Experts of a small language model: a softmax router, a variant of Muon for the experts.
Below are experts of layer 5 (counted from 0) of a mixture-of-experts language model. Rows are named router (the router's row for the expert), gate (a neuron's input weights, with its number), up (a neuron's input weights, with its number) and show model dimensions 0-95. Each number is 128 + 32 x the weight over its row's rms, rounded and kept within 0 to 255.
After each expert's rows: "mostly gets" lists some tokens that are sent to it at least half of the time. This comes from a sample of Wikipedia text that the model never trained on.

# expert 4
router [104 139 166 126 181 151 109 121 145 127 140 132 103 115  81 159  72 179 147 101  60  74 132 142  94 111  92 146 127 111 121 153 147 135 124  86 216 160 108 141 105 162  91 101 169 127 105 150 105 117 132 164  73 133 123  98 105  73 118  88 129  89 117  83 100 106  82 143  96 187  62 160 143  82 129 129  97 113 117 173 114 129  91 172 138 136 142  93  63  87 144 156 167 123 156  81]
gate1 [129 107  78 174 167 102 127 134  83 147 149 156 152 150 132 115 173  90 131 141 135 158 122 164  81  73  54 124 153 188  58 105 140 115 112  79  99 136 149  68 140 121  46 133  89 179 156 141 161 122 147 136 109 184  99 140  58 148  80  83 131  94 129 138  80 118 145 121 123 152 148 109 134 143 128 207 153 168 167  93 107 168 177 128 167 115 108 129 183 120 137 135 160  92 111 104]
up1 [104 155 173  73  63 147 181  65 153 130 124 139 111 120 111 195 120 128 176 179 191  98 147 163 168 147 166 153  78 122 202 127 105 156 119 147 157  80  98 160 173 105 167 134  95 122 114 154 135  95 135 112 129 144 144 121 110  90 158 136  71 137 188 129 112 153 104 169 135  92 106  92 134 121 144 122  84  93  73 194  97 110  86 119 132 149 151 101 115 141 168  92  71 157 119 149]
mostly gets: "In", " during", " In", "On", " in", " During"

# expert 7
router [110 122 145 106 169 140 139  78 139 117 151 112  72 119 119 180 135 155 105 122 112  97 117 186 116  89  94 155 161 141 156 155 112 150 143 127 145 139 140 161 123 113  98  85 150 109  99 157  80  88 156 124  95 167 124 137  90  89 138  69  93  88 111 108  82 120  88 146  82 170 121 157 127  96 147 144 118 122 114 108 102 126 107 124 158 180 131 101 112 109 156 125 151 160 135  27]
gate6 [114 169 147 166  50  92  53  83 119 116 136 120 128 138 121 124 162 142 123 165 108 149 166  68 118 113 144  75 127 137 130 142  92 149 173 172 122  95  96 162 165 119 179  44  86 138  68  90 138  50 111 152 188 162 125 163 140 120 119  94 234  98 144 113 138 145 115 176 130 199  96 174 125  95 101 164  77 143 149 112 143  68 161  96 160 119 141 110 119 131 136 156 105 142 159 143]
up6 [ 86 193 106  92  87  80 154 101 178 152 173 158 163 143 112 128 135 140 174 132 105 160 101 100 117 160  85  72 127 125 167 130 142  93 139 114 131  86 153 119  78 141 156  99 138 141  98  78 125  94 125 114 141 168  92  68 149 134 108 167 144 169 157 118 120 115  88 129 136 196 155 121 137  61 107  75  85 136 204 100 140 106 149  87 147 125 144  47  91 149 126 144 144 147 144 123]
mostly gets: " all", " some", " than", " those", " among", " along"

# expert 19
router [132 158 166 119 131 169 113  86 120  50 118 136 122 129 105 157  90 148 102 119 134  90  85 137 152  90 100 148 191 183 153 177 130 186 146 125 159 155 165 183  95 140 158 106 121 108 110 169 134 108 136 175  98 120  77 123 154 121 127  43  80  66 109 121 134 113 142 167 113 165 110 166 163 114 105 171 105  78 140 160 123  97 119 113 142 155 136  90 159  88 137 131 142 188 157  57]
gate1 [149  65 122 172 128 162 147 179  73 107 135 218 145 102 202 168  92 148 100 122  84 146 102 142 135 142 101 153 147 154 126 110 157 145  76 126 124  82  61 115 165 187  85 121  73 138 115 169 129  93 163 145 101 139 146 180 125 110 143 115 150 180 118 179 135 114 142 102 142  64 165 146  97 180  87 117 122 104 132 135 130 132 115 169 198 120 129 148  40  77 151 130 132 132 106  90]
up1 [107 105  97 154 109 131  97 152 139 116 215 132 136 172  98 176  96 129 157 150 152  81 123 167  93 146  79  40 102 110 148  62 136 124 185 147 127 175 115  94 145 142 158  78 109 176  80 191 109 117 112 157 146 151 109  90 148 129 109 157 161 100 109  80 163 161 178 149 104 146  99  79 106 123 137 124 165 112 136 136  97 127 110 138  90  96 159 152 144 170 166  93 110 175 183 142]
mostly gets: " Location", "°W", " located", " Total", " Candidate", " Succeeded"

# expert 14
router [123 156 176 136 114 117 100 107 166  92  85 135  96 103 101 138 115 164 141 106 107  76 113 159 147  80  67 159 192 140 158 136 142  99  83  94 146 142 168 179 101 150 134 102 117  95 115 197  95  77 101 167 114 134  85  84  90 107 106  81 100 146 131  85  87 126 138 157 119 163  79 150 152 107 176 145 178 102 127 146 111  69 110 124 176 141 136  70  97 110 114 133 155 159 130  58]
gate0 [131 117 173 148 113 119 131 108 114 188 148 140  88 149 102 185 154 135 180  93 150 111 100 138 113 118 122  89 130  88 120 126 197 173 137 164  71 119 126  96 129 171 194  63 141 152 145 109  86  92 152 134 158 102 151 129 142 103 151 139 116 131 138 110 116 153 122 154 119 122 169 128  78  76 142  89 131 137 124 117 139 125 160 108 165 140 208 127 153 142 144 106 136 120 153 148]
up0 [ 77 157 125  69  69 168 128 120 145 143 185 181 141 119  73 147 208  84 170 168  90 100 125 124 157  93 113 116 149  98 151 121 135 175  96 154 159 121 133 126 131 119 144 140 121  88 179 159 142 130 162  66 126 137 109 129 104 138 120 130 118 122 110  60 117 113  93 123 137 116  96 137 139 146 179  42 104 204 138 100 163 161  92 104 151 184 156  89 146 140 146 156  98 109 116 133]
mostly gets: " O", " E", "T", "E", "U", "P"

# expert 2
router [ 85 157 153 103  92 145  93  59 136 106 140 122  88 130 114 125 100 165 137 125 127  96  62 113 148  88 104 132 169 127 179 203 111 130 144  85 146 130 192 187 128 158 111 105 133  92 137 193 120 101  93 148 103 159  89  96 106 143  94  88 108 104 126 107 124  91 145 140 113 176  76 142 165 104 133 188 165 118 131 150 146  98 107 141 151 158 114  74 113 110 119 141 151 166 141  86]
gate1 [115 140 155 109 179  74 134 119  72  92 127 161 137  70 150 157 160 124 129 118 124 115 121 124 119 122 122 136 116 173 123 145 141 140 133 149 122 135 158 170 155 157 118 164 170 156  74 130 148  83 101 200 144  92 149 145 166 102 129 128 140 135 135  39  80  83 148 192 121 123 132 113 144  76 142 132 165 124 104 142 144 176 158 109 122 174 109 108 156 156 156 133  83  62 159 144]
up1 [157  89 120 135 165 163 187 169  90 160 125 136 134 123 134 133 127  62 106  90  90 192 112 135 115 136 174  85 158 174 170  94 141 127 105  80  95  95  93 130  51  97 139 201 123  93 161 116 106 107 118 143 120 121 169 137 139  95 133 210  73 106 116  60 157 101 129  96 231 122 193 102  93 118 167 110 140 100  81 106 136 146 119 160 146 167 115 140 120 102 149  88 115 130 143  93]
mostly gets: " Academy", " Congress", " Center", " National", " University", " Museum"

# expert 6
router [109 128 116 149 157 153 132  87 136  95 150 124 110 109 110 146 147 168 118  90 105 110  95 132 122  59 115 146 166 114 169 181 119 114 103 115 142 148 137 160 134 120 123  67 124 131 169 173  99 114 104 158 115 134  92  88 126  93 111  56 117  66 160 106  99 142  81 143 105 164  89 171 153 133  98 125 116 112 148 154 123  68 107 130 162 165 153  78 112  86 102 133 189 160 169  52]
gate6 [214  80 167 131 103 139  80 140 160 154 111 140  94  68 132 133  84 115 129 129  68 134 107 151 133 131 129 106  94 130 105 183 144 140 132 120 147  99 135  98 106  82 125  78 184 117 100 133 144 166 165 167 114 163 161 114 143  96  71 175 157 126  76 144 156  99 171 145 126  94 148 129 126 112  68 173 120 161 186  92 148 101 114  99 128  92 107 120 104 167 136 113 197 117 129 117]
up6 [121 116 142 147  79 164 105  49 126  70 130 101  68 194 123 114 215 124 131 145 154 141 167  88 206  89 180  82  76 180 165 115 140 104 157 159  91 125 121 174 151 119 152 152 138 130 154 134 138 173 153  81 112 197 154 161  72 149 140 147 152 138  87 113  98  87 132  78 149 148 154 160  68  71 116 134 135 108 135 154 120 156  98 135 145 152 121 182  85 142 100 152  90 137  91 125]
mostly gets: " became", " wrote", " become", " make", " gave", " took"

# expert 23
router [ 96 174 148  96 107  94 108 101 182 130 163 117 136 111  77 126 132 156 130 112 100 132 118 141 168  86 123 144 134 141 140 159  59 104 137  88 129 182 138 168 178 159 139 114 200  93 141 168  66  99 111 202 103 167 129 102 116 107  73  79 116 123  85 112 128  89 107 167  78 166  89 167 117  98 158 126 128  93 127 170 118 108  65 131 178 143 126  73 101  99 123 135 186 152 125  66]
gate0 [120 145 126  91 133  68 109 113 141 164 145 106 187 122 123  92 155  72 167  31 129 119 161 122 167 121 120 122 145  80 137 143  97 132 127 127 211 171 166 146 136 102  99 110 146 121 167 127 121 139 116 205 113  93 124 105  98  71  93 125 149 190 128 107 129 115 134 141 164 193 130 153 143 133 131  98 101 104 167 130  72 106 116 115 115 118 141  68  82 130  64 106 132 143 116 120]
up0 [ 93 128 132 128 105 140 116 152 193 167 141  88  96 180 148 128  98 169 129 111 134 118 130 111 141 141 152  38 133 134 178 162 161 151 131  69 126 128 112 173  89 127 106 107 179 131  88 112 187  48 176  91 164 109 127 110 117 155 142 103  94  91  74 126  97 148  88 122 168 127 109 189 154 101 118 126 103 128 129  90 131 204 104 185 133 136 115 182 107 165 172 185 135 118 184 156]
mostly gets: " Sch", " Bh", "ñ", " Sz", " Gh", " Bah"

# expert 15
router [ 97 135 133  69 130 146  92 128 157  93 139 116 111 157 118 128 118 172 120 117 107  76  91 136 157  89  80 134 140 131 171 162  94 108 130  93 136 178 173 159 168 155 137  63 187  91 123 171  50  89 123 134  95 137  87  80 126 108 101  62  78 113 154  97 130 104 130 169 134 151 102 177 165  86 120 150 110  97 142 155 101  85  79 153 157 133 125  87 127  97  94 141 149 175 166  70]
gate0 [114 161 164 137 143 113 124 136 121 105 153  72 178  72 105 104 183 106 154 142 121 141 141 130 135 129 139 130 136  72 147  99 159 173 109 134 135 110 118 108 140  97 172 132 104 116 148  93 163 193 138 139 106 117 143  61 107 174 138 151 111 112 145 117 143 119 150 200 188 182 150 112 171 157 150 139 121  58 129 168 167 155  88 120 156  91 128 116  68  98 104 161 118  92 163 110]
up0 [101  96 119 104 120  78 141 117 110 107 129 170 143 113 120 183 105  66 118 136 145 127 154 108 136 100 121 115 117 123 119 147 141 159 204  98 162 134  82 168 121 132 159 160 138 119 140 173 182 117 114 106 102 166 170 177 126 174 101 113 101 144 117 167 138 163  93  49  75 120 108 132  91 102 156 115 122 118  89  72 134 141 115  77 137 129  93 136 181 192 109 100  63 155  92 202]
mostly gets: " an", " the", " a", "The", " its", " Their"

# expert 20
router [ 84 133 118  82 113 149 111  85 165 110 187 106  61 122 115 144 101 150 123  99 136  95  86 143 133  95  73 140 180 141 156 171 106 117 149  92 144 138 115 200 123 160 121 100 157  87 128 183  99  82 111 143  92 162 108  99 115 120 133  84 110 137 124  96 130 139 182 165 143 134  81 162 134 104 142 162 168  72 129 149 141  82  93 114 141 129  96  71  98 134 139 144 165 152 131  89]
gate0 [109  59 126 165 136 125 185 121  94 127 197 127 117 139 162 127 160 198 125 158 106  86 142 115 153 144 128 157 120 126 144 100  76 150  82 109  92 107 107  73 132 127 193 169 103 104  90 154 137  59 129 112  93 133  76 115 116 142 143 105 156 126 151 124 129 137 101 177 186 114  99 137 100 117  70 180 150 134 208 127 108  86 101 117 160 115 120  82 146 106 169 173 138 118 114 112]
up0 [124 201 148  79 123 144 149 157 148 104 154 158 173 103  82 118 137  96 106 125 122  92 102 166 104 100  68 110 144  84 122 120 140 104 142 118 135 156 156 117 141 140 113 149  98 143 140 111 100 115 123 192 124 126 129 123 193  68 132 153 107 115  97  88 102 131 156 139  30 121 164 120 150 202 140 117  95 159 107 128 110 182 127 132 118 152 148  90 149 123 147  91  90 120  56 190]
mostly gets: " New", " South", " North", " Western", " Mid", " West"

# expert 22
router [132 140 158 107 131 152  92 106 162 153 149 122 115  92 116 178 137 158 152 128 134 112  94 151 174  52 105 115 104 127 210 188 105  90 113  77 137 168 103 196 138 141 141 108 149  78 129 164  70  95 129 175 100 140 114 116 115  89 135  54 135 117 121 118 136 144  83 174  95 194  77 145 135  87  90 130 146  64 111 147  56  79  92 156 127 183 129 133 109 109 111 137 156 161 131  77]
gate0 [ 72 143 208  84 114 135 182 134 155 149  85  95 100 134 127 149 109 214 146 103 109  57 114  89 207 138  66  94 116 165 122 117  95 201 135 150 116 162 120  96 180 100 142 176 144 134 142 109 118 110 108  39 119 124 196 184 158 147 134 183 116 181 130 133 103  92  96 228 108 140 123 120 171 133 150  86 163 134  85  98 125 101 138 123 128 102 126 114 155 100 107 155  97 131 118 135]
up0 [142 146 132 176 188 126  86 146 167 129 143 108 154 161 111 112  52 100 100 125  50 125 108 145 118 122 127 173  90 100 114 142  95  77 113 103 125 109 102 121 108 102 126 140 113 114 167 158 169 139 102 142  87 151 103 136 162 133 138 107 146 173 101 143 114 144 184 129 110 127 195 199 149  93 134 157  98 120 198 132 112 120 142 118 158 145 116 125 129 109 144 151 110 123 194 133]
mostly gets: " fin", " neuro", " ne", " mod", " dec", " ant"

# expert 11
router [ 83 121 162  95 138 167 117 100 144 138 141 146 114 156 139 137 117 192 160  72 109 111 120 128 146  75  76 137 161 110 142 192 103 127 114 105 131 165 159 161 154 170 142 117 134  71 165 154  99 118 110 121  73 146 115 101 136 116  98  95  94  97 119 129 119  90 116 134 104 167  92 184 159  71 142 142 109 109 126 141 149  79  57 142 157 141 154  95 109 114  81 161 148 157 157  89]
gate0 [150 102 172 153 176 104 166  86 188 138 105 121  86 123 170 133 137 136 192 143  57  86 134 117 159 117 203 106 111 126 154 123 167 134 150 112  69 146  85 104 114 156 122 152 132 161 150 139 117 114 119 145 134 113 144 109 143 128 189 117 141 168 169 143 153  90 167 201  93 101 114  83 132 119 137 106 182 127 133 127 168 133 159 183 137 196  74 101 129 128 154 165 136 123  86 136]
up0 [128 166  57  71 169 169 120 141 120  86 137 213 123 120 130  92 101 117 116 106 106 113 113  81  99 109 126 143 198  59  46 139 166 140 135 130 130 125 153 133 125 103 131 187 109  93 143 149 105  77 155 125 152  81 142 167 146 165 133 169  80 153 118 138  64 135 127  77 157 144 158 131 122 155 119 103 181 171  65 129  94 115 135  84 125 158  78 131 152 115 127 169 126  98 144 118]
mostly gets: ",", " and", " &", ")},", ".,", "},"